{
  "num_hidden_layers": 12,
  "hidden_size": 160,
  "n_experts": 128,
  "experts_per_token": 4,
  "d_expert": 64,
  "d_shared_expert": 0,
  "hidden_act": "reglu",
  "moe_layers": [1, 2, 3, 4, 5, 6, 7, 8, 9, 10, 11],
  "router_score": "softmax",
  "normalize_top_k": true,
  "routed_scale": 1.0,
  "balance_loss": 0.00895,
  "balance_bias": false,
  "router_bias": true,
  "init_std_router": 0.0282,
  "lr_router": 0.000616,
  "vocab_size": 8192,
  "norm": "rmsnorm",
  "norm_eps": 1e-06,
  "tie_word_embeddings": false,
  "optimizer": "adamw",
  "learning_rate": 0.00209,
  "beta1": 0.9,
  "beta2": 0.98,
  "batch_tokens": [32768, 65536, 98304],
  "max_seq_len": 2048,
  "train_tokens": 575200000,
  "max_steps": 8918,
  "dataset": "wikipedia_en"
}
Below are experts of layer 3 (counted from 0) of a mixture-of-experts language model. Rows are named router (the router's row for the expert) and show model dimensions 0-159. Each number is 128 + 32 x the weight over its row's rms, rounded and kept within 0 to 255. Numbers have three digits each.
After each expert's rows: a language model's description of what the expert responds to. This comes from a sample of Wikipedia text that the model never trained on.

# expert 44
router:050176138089157100128125137156153151134114073089134179176119155151147175103122086175156090164091089080113101134129146151116151161106155135091077111163145172156110090135110156165129073114121154090081073125113152159110134205184104142045144113127145147090111177189148142128112117124155107102140103130136155126081184124142089102103099103176145129104090099095056155101156129161060133130122086112161148104177174077123094121102103140194154098114108096069116157132137107148127104063121088
Openers of names and titles. Opening parentheses and quotes, and capital first letters starting names or titles after a comma or colon, such as (2019), "a, Siret.

# expert 59
router:100186068075168089140114133114105106110116070088139167129147135077127134076154161091133078170098061119126106137138134100116100170152178145103135100124141117111134129181153111142103065139103109165106150089103098161102124118112171168121155097190132176129133072154064123175155143163098095147184099095169136061116166113128135154063092149165121125106096130098151131127149110221094140150131055093087102078171158163150146122149147117086115101168139081186148095127106114138112113098112066
Early word fragments. Second pieces of capitalized words in sports infoboxes and tables, e.g. iss in Dissolved, ov in Novice or Novoton, od in Decodon.

# expert 28
router:098109138178161169082093113071152137123155133135143124085046115105088165109157133105125101171133152154177095191136098163158074171155120161082143103139048123126162116112146132081145118116166088114161100159117121156191089120186146158125151153149058099089115122183107118096102155151124106106165107159087099119117132108142138093061131113123122141082190106101073101141150149135097151099085171158127136131118080194182168088072165107119136147165106156110177168088109138168133097090156083
Fragments in odd strings. Short letter pieces inside foreign names, URLs, dialect spellings and UTF-8 byte fragments, such as Microso-ft, Kürrä, cityof-h-orseshoebend.

# expert 22
router:177120163154144156114173142190157157118164103135125115116128129182077075109152140157175136166067160142147199091175153129183160133063114173170209087163144113111132060105090157155188093151173134137134159099125150190138115112147124119164141184114122074141117118133150169110118170114093112173111106094134145122091155144138134084155145154147156095076110149123125149136083136144146122112187077158107135123144075180150085079168155107079089188118072124111099130107120143089137156079177121
Nationality and quantity modifiers. Adjectives and determiners before nouns, chiefly nationality and place words (British, European, Puerto Rico) and counts (two, several, different).

# expert 4
router:102127081136134085167142163091110075117136156134123108142154134197106143063093145111110144139108085087168106142123164078142109189181083159104158177161126173102218153105149132095125147114111107103083139085159099174141159092135121121165164173179120146144153134147131069122107107098110132146105127107119093068084071084155170113094127091195079155144136144181102112185133119138138157170116167078195100081147091145135116182093146121100109113101162155138134170118094163099119100107156056
Latinate word-initial pieces. Opening pieces of long Latinate words that continue with a suffix, mostly technical text, such as particip-, commun-, expl-, cont-am-ination.

# expert 60
router:150097091111072148130142157071077064164091139146177084160136174129146091182160156126118130164130135147086142157098107099132137098084163095130088083072112154093178149113091092115181109098095116133163180195149148134097101157080110097156124145104164178134153147102143115147081185079095114147086114109171151095144132078113114134134147115131185112171146137162095088100135106138163143181123103052159132140153122135155191194144153130068089125093095109115124147210162097151162146133165141
Common words, verb fragments. Mixed short pieces in descriptive or legal prose, such as shall, long, deep, rain, will, and word middles like ackn-ow-ledge.

# expert 53
router:172127232135091195121175074131106106121159123137115123086113126156106129104092097164137110169102155105129071102095141116128098180149129127115096124125107142116116096138132181035102182094154166142121127102145154115099184163172139077154074131192103083173117092150146149131107128124114127150122160058166099123075136154117120160163172187100054128141123171123135145158071116099167097118152120080144120144093067104141128100115131131058165166127129108088120107105185151146090148075088147
Adjective and participle endings. Suffixes like ent, able, ible, ed, ously, and the after verbs, e.g. absent, needlessly, averaged, underwent, necessary.

# expert 17
router:132155145066152116107079116089131091102138088060103116145121149102126157188107106195150077172153059092125123152082102137159162113161092120081107132077151118143118118173138113143136102118114141154105139102098161098163105069101134160050138121066186079129113055176138110161114180131077094121096089128145130138088164129122075127125086178114093086098084168166105097106119118137170122104125124124119068164155143164071100122105124126083071151089166124135130098159151078177123075139140086
Capital word starts. Single capital or lowercase letters and short pieces opening names and terms, e.g. T in T-04B, M in Malda, Bac in taxonomy boxes.

# expert 48
router:109120080127123080186119073121145218113138134161161153102171116139100079128130151107142153112140166187111171111087129058153160137144140127086151180125106088106085156144082157086099100142154100128114172154137133079140122051115100103152155108121156113157107105104097129112143148118153088099088127162189170070122094103095104089160103091137114168132103131168176161082156127115142113122044174100108173094089127151089157127140135109153138148097130066116140188170086164125114058058149112
Closing brackets and quotes. Closing parentheses and quotation marks, and head nouns or participles after is or was, e.g. located, killed, church, building.

# expert 13
router:148144106090143145123109126101112103097135170173109109093170159138139081138162097089134172093095087107180171141134152143093117145130136051120149081104152147152194110149149145139174122135075080162083144138163210107127199129170161138203140106186149115151085127164106051154165140115117116149167145074123115149135094124130162109113107147050114131138104188199092190093067138103126110097168073151110122126111155137141097108172146130133133173103117139176117166138129168134115166072088115
Table headers and fields. Pipe separators and header words in tables of results, elections and medals, such as place, Team, Opponent, UTC, Rep.

# expert 37
router:082112109111151143151072164090132117108133123124118123130138105096111099168135121175096089172120132094185121096168181179066133112090102081146143092156143090121107161066126133219133154109153183094131107120191107119138109144124139114078145121122173184196162161115128124119188111160123130170165073126158128152163109145118056153111112177124139115074118096092104133097116141172090144156100085167086111099112154105077133153131163177148098107149172076182209155147123120098163147116079078
Proper name fragments. Capital letters and short pieces opening surnames and foreign names, such as Mc, Nik, Ts, P-ag-ny, Ok-ha.

# expert 25
router:088099141129160114157123075168122105117147086118126122112077153148157104125156153190159097117096157075128111134153121158097133158126162098135138150217130096187109145124080087156137159122142134142163073108149101136138072077146089160123095141092221141082119062123104179082102127151107163102084084153114151149160146132119093104093079110161105086133113134149115167106111129115110153112144081185129073143134140166136117155106075131144080140180092063073140172131151112181135206201114142
Capital-letter abbreviation pieces. Periods and capital fragments inside initials, codes and coordinates, such as A.N., GUA, POR, ER, and mid-name lowercase pieces.

# expert 55
router:152123120104185088140176187132112127063103167074092145183130129095165106096123105097129137167167112094139077125113108134151124156135184119156139136065075126125028165105115138128124071119208147154131142113113115195157147114079117100120153094120099064081148124105150128176131114128084154158119173098137094085091097126087167099139171146131190093115193147101142154117118144179106134145110131094072174102065166076114110133088107108126104106100144142190145104111126157109152092151131075
Paragraph and heading ends. Sentence periods followed by blank lines, closing == of headings, and line breaks ending list items in bibliographies and lists.

# expert 42
router:142170075113135141124159131140103183116134184100110137150106104106129147116167110137094126105170116184106125116093150111147092071128105151147151157083139089110111110081134140120080087102130089073206171148145080124146101196100090123116125133111173128137093163098092111097087141195094079106218138144206198111121144114161106170162149106118114114131125097085132148100141154153082133126097144160141144158111114105154143139218132098171072133185068071136145092073155180143154150159131129
Sentence-start pronouns. Subject pronouns he, she, who, they after an introductory date or phrase in biographies, plus sentence periods, commas and heading ends.

# expert 32
router:170117163115139164203137143120082063144072165113127082115142154127087160133110089106098103126129164176145075166123105121082160157138158081142108106136169162084181132109114158100127126120115125087132123192169105183082124158073170088111121145153082122151121202040129140083110171129145154113166123073160071086151085100159082193131127121136090145081110149172161166109154157127102084100123113090123156111150160133065142169129125129128156146132117160120117167088092161110105066144132074
Conjunctions and word continuations. Mainly and and which linking clauses, plus table line-ends and mid-word pieces like stoppage, Masterpiece, outputs, Percentage.

# expert 20
router:184107162158085090062136136153134144106130143143169130119069128144129098173117080121155134147162129103101175107090123084176111099115089132111107139128162050197184146127081119100165044124100079165149169114183089165153095103137204074172154097140125165140091098102109143101129158167124150101078118141104159127139147142138143126146098084123105102171173123184115110148093137134073118093158117189178120187159123155111113152191129154143096118149127164111066121158121182134158095073127115
Determiners and age compounds. Articles, possessives and modifiers before a noun, plus -year in ages like six-year-old, and semicolons separating match results.

# expert 51
router:126149124138169134154120143100094114091144149161106107174136187119063205163097154132106132159172091079174167116152147116134181089166113095136151105147089133127142116144111123172134185109201118141162067127058099158162137119078152111131163104125124152111110115136093156112123098101092109158163135087103163128146083082142160147152077123156156099082149060091107136162100112197185136115102090143073112143119194118119110042157104081139096087146166141059090110161120082142137111094162144
Word-initial syllables. Opening syllables of words and names, such as Tri, Soc, Pop, Mont, Car, Mar, often in table cells or lists.

# expert 8
router:110164119111187098135115142175180124120119153131119144152100144106194039160144099216163050195133132121140128137164082169115122130118146103080111129174126138159126151146104055148160144076164188162162149141173079113105132110139137114145133106063164193158092162145152163106120152157079140154139090202148106126120118150111079124088082163148085086093121098095112173106172120132085124155177133164139066120102135147133133183116142115144129120135124116113159106154152075125159151096090070
Capital letters in acronyms. Single capital letters or capital pieces inside acronyms and codes, often in parentheses, such as PRI, RSF, MARC, ALB, initials.

# expert 11
router:090147161118154120157160141112119152071118090090108127112185153136136139145147169119087147112151103123084108103109117125136119161082211132159130137185120128111094117119166138109166149108142145075099108075111141093085129086132109090112175083113221085117166095173143166142178103140177140094095138119145101070168098137153099100100110164092139159098105141181205083110133186117154108205159171139182167091102168180160116107145159131132107101103152141146089159176125191134121084098182149
Space before numbers. Standalone space tokens before numbers in stats and table cells, e.g. "and 57 RBI", "| 5 |", "at the 1958"; also unners, di.

# expert 14
router:171120125097132103123106170167103117217158163127143100178127114155088119141139121056137132080189189163082154095087153158140177125073130089118172169163132148155129134101138095175136121129186131122104154092136112112162137152143106095102171096078126162124135102072068121119133113144151136151168092175085119198157095110145127175167116154107090105158151143181109165138138118133094134076137163108145165111128088140152160139142158137146160104167157167114225106114072177129170208122106165
Verbs and prepositions after subjects. Auxiliaries, copulas, adverbs and prepositions right after a subject in running prose, such as was, were, is, from, initially, could.

# expert 10
router:077090087082122167153111103163130175090135166132161128174088117155147102082069120114093137117084125082106163172091108139138123135144165165174121087151123115155144138060135161032068174164094127110142095149158146162133105135093097109137118140092127149048188084171125142148088138104127141166101120100182138118083146150129184169141138141123153065230164173123087140146151119105129105164145164059118150134081155149162160187112079124167138142134124151145147122157173133140135126140115168
Sentence-final periods. Periods and quote-periods that end sentences or abbreviations before a new sentence, plus some nouns like bank, market, tour.

# expert 7
router:138129124178093116061157127118097128163119157080089138094157107149133158166122180146155186102168134137165098100085162137170096048121170096192101147085190107161156168173079122102163176107144145160147173162120091100132121131105059102171145143070156163177164128130133121145144084161101142171182146120113123147116149180115177122122128190154144146129078128071149100085159122092159096160078120141138093104177129110156082185126150095107122079093133107120121189071126117172153121117129093
Articles and line starts. The articles the and The at clause starts, plus blank tokens at line starts after match scores and table cells.

# expert 58
router:111116102119142103140064165103124140103078121085140185127121127100189164143084099085182069164134155135144079125120167081167145140132121187128129115072103122118172090128141170174150133097129135147123114087135091122081158114071149172117159094156145116111085128149134092088161085149152111150101128068111127108068165086147076150100084184192152133104147163100097096152078127136136112112109139111086138097135162083079063180082113080133155071108164124111173141068114160090172116084095087
Line breaks, capitalized stems. Newlines ending list items, and capitalized or lowercase word-opening pieces in lists and tables, such as Le-icester, Ev-, Sim-, except.

# expert 47
router:141084110120160121089112143140122151176115117118107147186163069103103137171166094077159167149151114086078143163118091106171158109139131210111092183105106119179192120148149101154122128097167046090103120127095105117094133155141150126147122117122178140051153091123159123077074094113151126099135149099173120147132148115140149127110088134195105106108136148160143087126093096171073144146058103073110118190171047144081151146122101111155180117139119151055148130103174083149118138137109132
Agent preposition by. The preposition by (also under) introducing an agent or author, e.g. "appointed by the governor-general", "lectures by"; also name-initial pieces.

# expert 62
router:110151148104130119139127127139137102111086090168151122117115123132116132087102156132128146070167103113078148063113113187133139147134123038129103136118180191169091102109154171197133168055123108113133157101084143101096089174152103128121090148194147050157089091096123096079051141110093165161152202049120134157108125174186109117151083119137182104110120106106119156160117176126180106087146155130132154151091124168107131080156125070120127128178143106144119134108134142153094092137123175
Word middles and commas. Commas and and between items, plus inner word pieces like per in hyper, imperator, Angiosperms, and ro in Teatro.

# expert 39
router:178109124065078119127160148131157136110156120136116154187124170151149122110079148157087133179142081199134150117180167161127095165188064141130120119101126093080173139120159138119148105107150106102083187101096162118144087124104105122085155078142120150196135136111157093089136128060090172124174124150126084139119146092148165085102136080147155093158149133193167145113144169144116111109164118121155148179090114124064120123122144127083143182080191137119126136174067165049127112112089075
Table numbers, Latin stems. Plain numbers in table cells, such as 10, 12, 17, and Latin-root word pieces such as pt in receptor, ject, ect, ict.

# expert 49
router:127060090171122102178124171111145166129096160200182107169155061127088107158088131132165130133110101165177152100112075066135110080098123156086138109167169133157091123124141127153131144197136105071118130104109148089097122169124159065167123110167142125102078166115131107139121114132120142142134066118147128143139153133088123075170098123158184176145161153151139105153116092127174175104164168183091127090105107143159153141138141139133135129121144059141136118132077180103076080047161201
Countries and group nouns. Nouns for countries, places and groups of people after the, of or in, such as England, France, women, police.

# expert 50
router:108069125162113096133101110136148095147060171100130130144160174119095154172156081173118162144166086085162192087126164127078128141094165076159200154118176160139139170079085140094171160162137141150103080123171076178105091170100173145119155129085133100159085082107121117127138131170132094158064149165087186064090170121152129124113166131095093150109127150131157058113099107100137082079094139131115111113133075151151103101118077092100122109095087108114092086163124152145127116081119134
Measurement and material nouns. Common nouns like water, bus, local, health, units like km, kg, and numbers in sports and statistics tables.

# expert 16
router:125131133145098145169113170092181145142158120123103126161149110155087134138149181178114161135083123088129170136119081157133102164099113144184124153201110141079106092134133122135174136185151109186137133156100092131150099133094069155076151062183161176093163122144089147092191126173156146121159170141091157157176102139162143072060148144082164139134159119132174098098125129115142094126123145159167159071135081139147114194074166101126104141079155125059093156173168160111188135117103145
Space before numbers. Bare space tokens before a number in tables, score lists, season navigation and election results, as in "| 25", "includes 295".

# expert 21
router:152143122129113162170133122120179107162103164126169102117185085087135150121142088138162123066148172173165180104140069169123168072102172182174169166151168117132151116204127147167173114119164133087160143131150117107199189148085156074148121146163137107133100160109135151101127135146122111133129100118125098141166179182100127066146180095108141163145135188110136170150155102163080167149134170180059157119152139148168124116199160160121115143182089123148082155136144156108128174162133167
Nationalities and relative pronouns. Nationality and country words such as American, British, German, United States, and the relative pronouns that, which, who after a noun.

# expert 46
router:128130111086114094183143094147159136084096167171135138109165115086111147166157133144106167211143097088151159080165151099134180111126181149127101117165117096150195111159127167099164125103155119150097134107145113201132123107109175124164116137204077114109124112094099056135073119093126155172105087159143160145165164133149142106137087121105165130113076175114161137149128113101087130080095099127114162112134151091137129115090127127176087091085197057147053090136069170086104124158163096
Education and institution nouns. Nouns in names of schools, awards and fields, such as University, education, law, special, students, Science, Award.

# expert 41
router:129175132154149144141140144151164080110182160193106104108178070140108113138159139110123090053150147168181156116159102145119187063155104132171124148111171138161118120113162140153124171122115132159117142112129134120118117167130141139088091130106117096135171060131151126131130164107081102094098138081130144178093124164186148120128178141122167092130143105180081046131135136183158127110075210151146141090154127115185155145184122171092098154187154111135075105093150105169201170099078120
Adjective and name suffixes. Word-final suffixes ian, ic, ine, ier in ethnic adjectives and names, e.g. Megrelian, Nestorian, sporadic, Demian.

# expert 9
router:122122141156070204141133154149101116106173146091118122129153111119128151141115169083072146159079085103176094144087146097096094135110165099104061069129144114079180179122141206085123152116070174142173157109159138073160144166069166144153152098169096125160147153135122087161125134136155123119077107130094213112112070117151106171121158102136109122129164173145084136198069165143087134152097086109100132066114104075113170107114138141171092142100112168091090113106147122141150142132133148
Mid-word fragments. Word pieces inside a longer word that is split up, such as ad in inadvertently, imin in diminutive, ell in travellers.

# expert 15
router:140115170082122100142152139182130108111199137165127148136151157096124129127146144113108128090140096179102142155141105111059118155187152083088161157172116087124123169183131143138163125129136098097082162101127136068113106108130119060165078087123072083084080167109187093125173132110148097146184087121088156145165097126113134091106131104125111100143179163108099098061144138062194104107151157110181169136096136101159131104164141144166135209089144104109158061163117157163175149167115135
Plural and suffix endings. Word-final suffixes, mostly plural endings like s, ers, ies, ives, ics, ology, ending nouns such as therapies and Perspectives.

# expert 3
router:117104140107144122148096160139152190092131171099110090161086120113086113092191140110070103125196136208097144147136118104147101102101063039067110120134171137158120142124101097105105116201120115125053199215107192133112094105218141129113146116173083100110099127139138111171117129170117163134137118103133139144149119126179118095148149073096105108153119150083171120138113100077138127153135161179129102162168096098094103134123172070161159096129108145175134139122146151138119101114104125
Work and event nouns. Nouns naming the topic of an article, such as season, film, game, song or series, usually right after the or this.

# expert 27
router:187102135208088088073135064108166148113109096084182127167095119135097126100136129119092187112109139132079129173172125118163107151090106157121118109129166123137091165077165135102091070080144083159119145133067156183106104102136165142134145186088091145196085175107171155062134102146101164137145081092155139095148126190097142149104121163152122165089116166127187083144120139148149116138116104130125136114170180072125181115151093092084103094165162095100171120107136125150079137125100150
L sounds, life events. Tokens with l, such as L, -l, Gl, Sl, kn, inside names or hyphenated words, plus died, married, born in biographies.

# expert 0
router:135139141140119143136098109139111148148148126220123159103173113132084070035121158124095113099129120093190119066083125105146097111116119125175148123170153199078086107088154114108073158123094096094084075141137088135129171124104158147078146097174116110177155119182136181167141107135111140107163152079111115181180086101093107144143126123141115108059103136109104155134156120178175089125121152122129131152128127195172100103120127099155161192129178145148146095143122151174160151170049150
Place-name pieces, commas. Commas and word-piece endings inside place names and addresses, often Spanish or Portuguese, e.g. Rio de Janeiro, Usaquén, Brooklyn, NY.

# expert 12
router:101106103183171104116139098114096134137138150133080092094111107190156152153125163103127145105153132079165139146142161147152065103176184199117123109142124091101131130163160159076105147170082106146130124107063146114116137170135149142119062110117095127120160106159168119101157189180107151103094098109077083106123129132099147087088087149142116083097076177103103174133125111164121095115112148103080124139181127074109127127093084133098095199183128096136073080109088058131059088177143154
Infobox line breaks. Line breaks and leading hyphens that start new key–value lines in infoboxes and taxoboxes, plus field names like Spouse, Occupation, Binomial.

# expert 52
router:130094092153114126102126111122143085154094170106153193100150107086070159184116038099137124126136128126202133185083099113074091121094122175158176148109179116125170126126120160072186142083093126169086143142137121136185135109165196138096103096130120145097126055101121083157157164154142086129128101137174083087116132151149141111141101128104141099098093118168121154123121119118134135091176111119173143128099076089077124195163164104069165136145091126128125113162113208070136176129109143
Census and quantifier words. Demographic and summary words in census and league text, such as majority, age, percent, household, each, which, Total.

# expert 19
router:131137126128199152055130090102080119166176115151165116105094153138173128106139135061138137145109155105158161154125156127165146149100121087150084189162119141118171165165135097119132127097095104112132106153057092106122187089151104086133094082138145085111114156178141080072099143111130171125115126110075151152141089100175108183084052127089136122105116173080107160136113135148149137141172165116125129071192166180092160180183154078134122200170153125095143158121147080140114116076139148
Hyphens and list markers. Hyphens inside compounds like fiber-optic and Iron-age, plus line-initial dashes and pipes in infobox lists, taxonomies and tables.

# expert 6
router:101115130102066165136174148148103129194167182142177143106128102195089127079139100089159112138151145147105157116161079171133132083085185096069085135154147119182127137142115158133184178130130149153190062132129128110066195073129146115148146163123092134077145170119140159091089140130106140174137112092105138116089143141131144143117085112149145153154164163122070157092143110172111140156106170099119114150173170112170092145149170069125095124151142074142115175093155146180170188088156170
Table cells, sports names. Pipe separators in table rows before names or teams, and words in sports event or company names such as Cup, International, Prix, NASCAR.

# expert 35
router:115127071067103125072083125124105142128126109146103202160130130154162123104086103145102092087121110089075078087102129168119129087118112150178134096185088098120147101135043131175143170134084151158098126125101119084117134085112165151184117111095177143144109086137170168130114128092185130132096131116132141151127189092129095082145166130103122079148187137182182124086157129125072121103174114147198148145117115128081087118067166156130168189097068109098120136117123081186118148122118093
Prepositions like with. Prepositions with, at, from, by, using, onto after nouns and verbs, e.g. "made with", "trees with"; also T in YouTube.

# expert 36
router:142169076107065170133097138146069156149169149192169083130096090151101082158144162178130159064158138137151090112155136153139161094127057083102164125086103116117105145084133116168128182120067108149179177114124129115107164110120146121149094094112088134133134189097145169104137144143146077068148097122105129169130095193188152086125105102116118119173081139156139116090171133126166139078101150183159160156143137166146103105153158150185149124141106126152182177064158127134176141154176164
Name and taxon endings. Final pieces of surnames, genus names and places, e.g. Copelatus, Epstein, Levinson, family endings -idae, -ensis, plus Township, House.

# expert 54
router:151093116147129157080156091115092110147111116125173185098133172128113137101108072134132142185122166148071099136168143135150116156162108177104064149111170141166168164154132165104078113150139103094121157196110104129150100175152157085108123075137054076153164175159100107130109076085071134122134162107161123169092117176139184087138113133152118096120067112093090118142175122121184112114067121149115083128112140096172167180153086133103166106109142133193170151121155162092136092052139094
Line and sentence starters. First token of a table row, heading or sentence, such as leading pipes, ==, The, On, After, When, plus -on in postponed or Upon.

# expert 29
router:162161085116174108194093083154106119126097128099154115177140155156138133128117109092189185157076107163073162107196135125136149203168192151101156091085156100106145129077151105155134135130132147113149137144140134116075114111127152120152145094134111155062128122079122069127134121121092192126123136079083078086095061078152144138116116161110117140140153107137122085168179104096187148176168107106152146155145156122101131097123122078142125139200073164146059134110117130063160161079096127
Word-initial stems. Opening stems of Latin-derived words like public, rel, att, re, and al in "et al.", often before suffixes like -ation or -ated.

# expert 18
router:165161079106125112079110118065139114090150123127155168136141128106131141154195119174167122146089090098149163175139178116135116065091136138116120094148171123111157115134089099158210140160113107126142169083138090157075071119112138172144163087108159121158119142189142185127120067112122109113165106168125153121168149090091165162119135140114153168052161061171086098158136151089151156160125091176146138116133146141116142069112077173132140101166075163091080127154091113085173163155137061
Name-initial pieces. First word piece of a capitalized proper name, often foreign place or person names, e.g. Hy(derabad), Gil(bert), Tor, Ul, Am.

# expert 61
router:096157140143172099085175142116186130090044148099147077100113091123146150156126159126068134152127089189137130103116134169176111168161141104106186101140102153101142090180123119098127124084117151075135068119163067147138184106083136145107132110153124086079142146101130169173100170117128140117155139054116125197138102077132180105147101143107157100147134183086119093148149164189126160112132138129061134098099110152123118092131072086153153223152108146116187099131104164140132093133142166
Section breaks and midword pieces. Periods with blank lines before a new heading or paragraph, == markers, and mid-word pieces like ene, ple, opter.

# expert 63
router:093141118105155140139132135136087133129176142158192155144128082173151178106164181094135108055146159115123136098141158082139128090135091079099052129182099136127121112123109096123090153137179152165131105163126102120079191144202130112121143174100094118104156161150145165163068092102151162093172172144146188121107090173187117130137175123100217127131129144116132161088170132141161128124124155083155204117165179114182103171172168105156104107160147120163155178116109123153125120105164168
Name-ending delimiters. Line breaks, pipes, commas or spaces right after a person's surname in rosters, lists and tables, like Johnson, Williams.

# expert 30
router:149135136089134149143113124160148111176161168150159112100082150129081109047159153090131107081114116109099103171185119169115099081088119121149145137116117112159151182157088179198093136147169164145122165054110119123092098100153066109161109156136107153107159149137147122058148133108104110108171164151113118139144122099149095097100128093122164106098138049131068130194176108173164144168124116183176070137153065165181104153191119162120169143104109125169145130136119153174135179174117128
Mid-name syllables. Middle syllables of foreign personal or place names, e.g. Genzebe, Cochabamba, Dimasa, Benjamin, plus periods in abbreviations like H.R.

# expert 1
router:109098100151184131145106113112119155152135086051167111090151159092139138149168142116139140143146161220154103117120098126113127061069141089167147160125112101114121135150091136079054063113117191117087166095096145171113122187134127145153134131106132151220151149117137098139148103157137175120110146079096081135094166171109157139104154160155125152117085159138191130122177113144181118094086095177084138171154146107104167095126108077090131072178085169082137135111100126138138134170148182
Biographical parenthetical modifiers. Words in article openings and parentheticals after a name, such as also, formerly, now, born, died, known, aged.

# expert 45
router:170164124153082080092100172122119118135048152126129071070147122075137157105152092186137151078148116181150148162111131074156152125119094126142111114138179127135132136164157186125169115146142109131152201134136125127138123126149194082096153115087113173124145140197103144143100130149157065120078116115162200074178084105106134141165103151171189095163159141133114124151127082152144104082074125145126150082123158165140138189122121113191156113099049145105121152134106105107199079133138124
Table row ends, San. Row-ending pipes and markdown table divider lines, plus San in place names such as San Diego and San Jose.

# expert 34
router:135104108121115117138131129146140138108162144154147112146075129118122158165124138107124119100098153181140149098165158157082130151170097133118052072158115120108102173068155103086151180088183165171161097178103143120163110095074120152139190117145198162125195063056096064164064169131073130091074134146137088131130159149155081125101178090192100093140145175170124122090182157124133144115114153085122089084168087137177133178164124101140109128145130130126097124115145100161158162102129138
Digits in stats. Single digits and number words in sports results, percentages, ages and race tables, like POR 3, 13.5%, ten, half.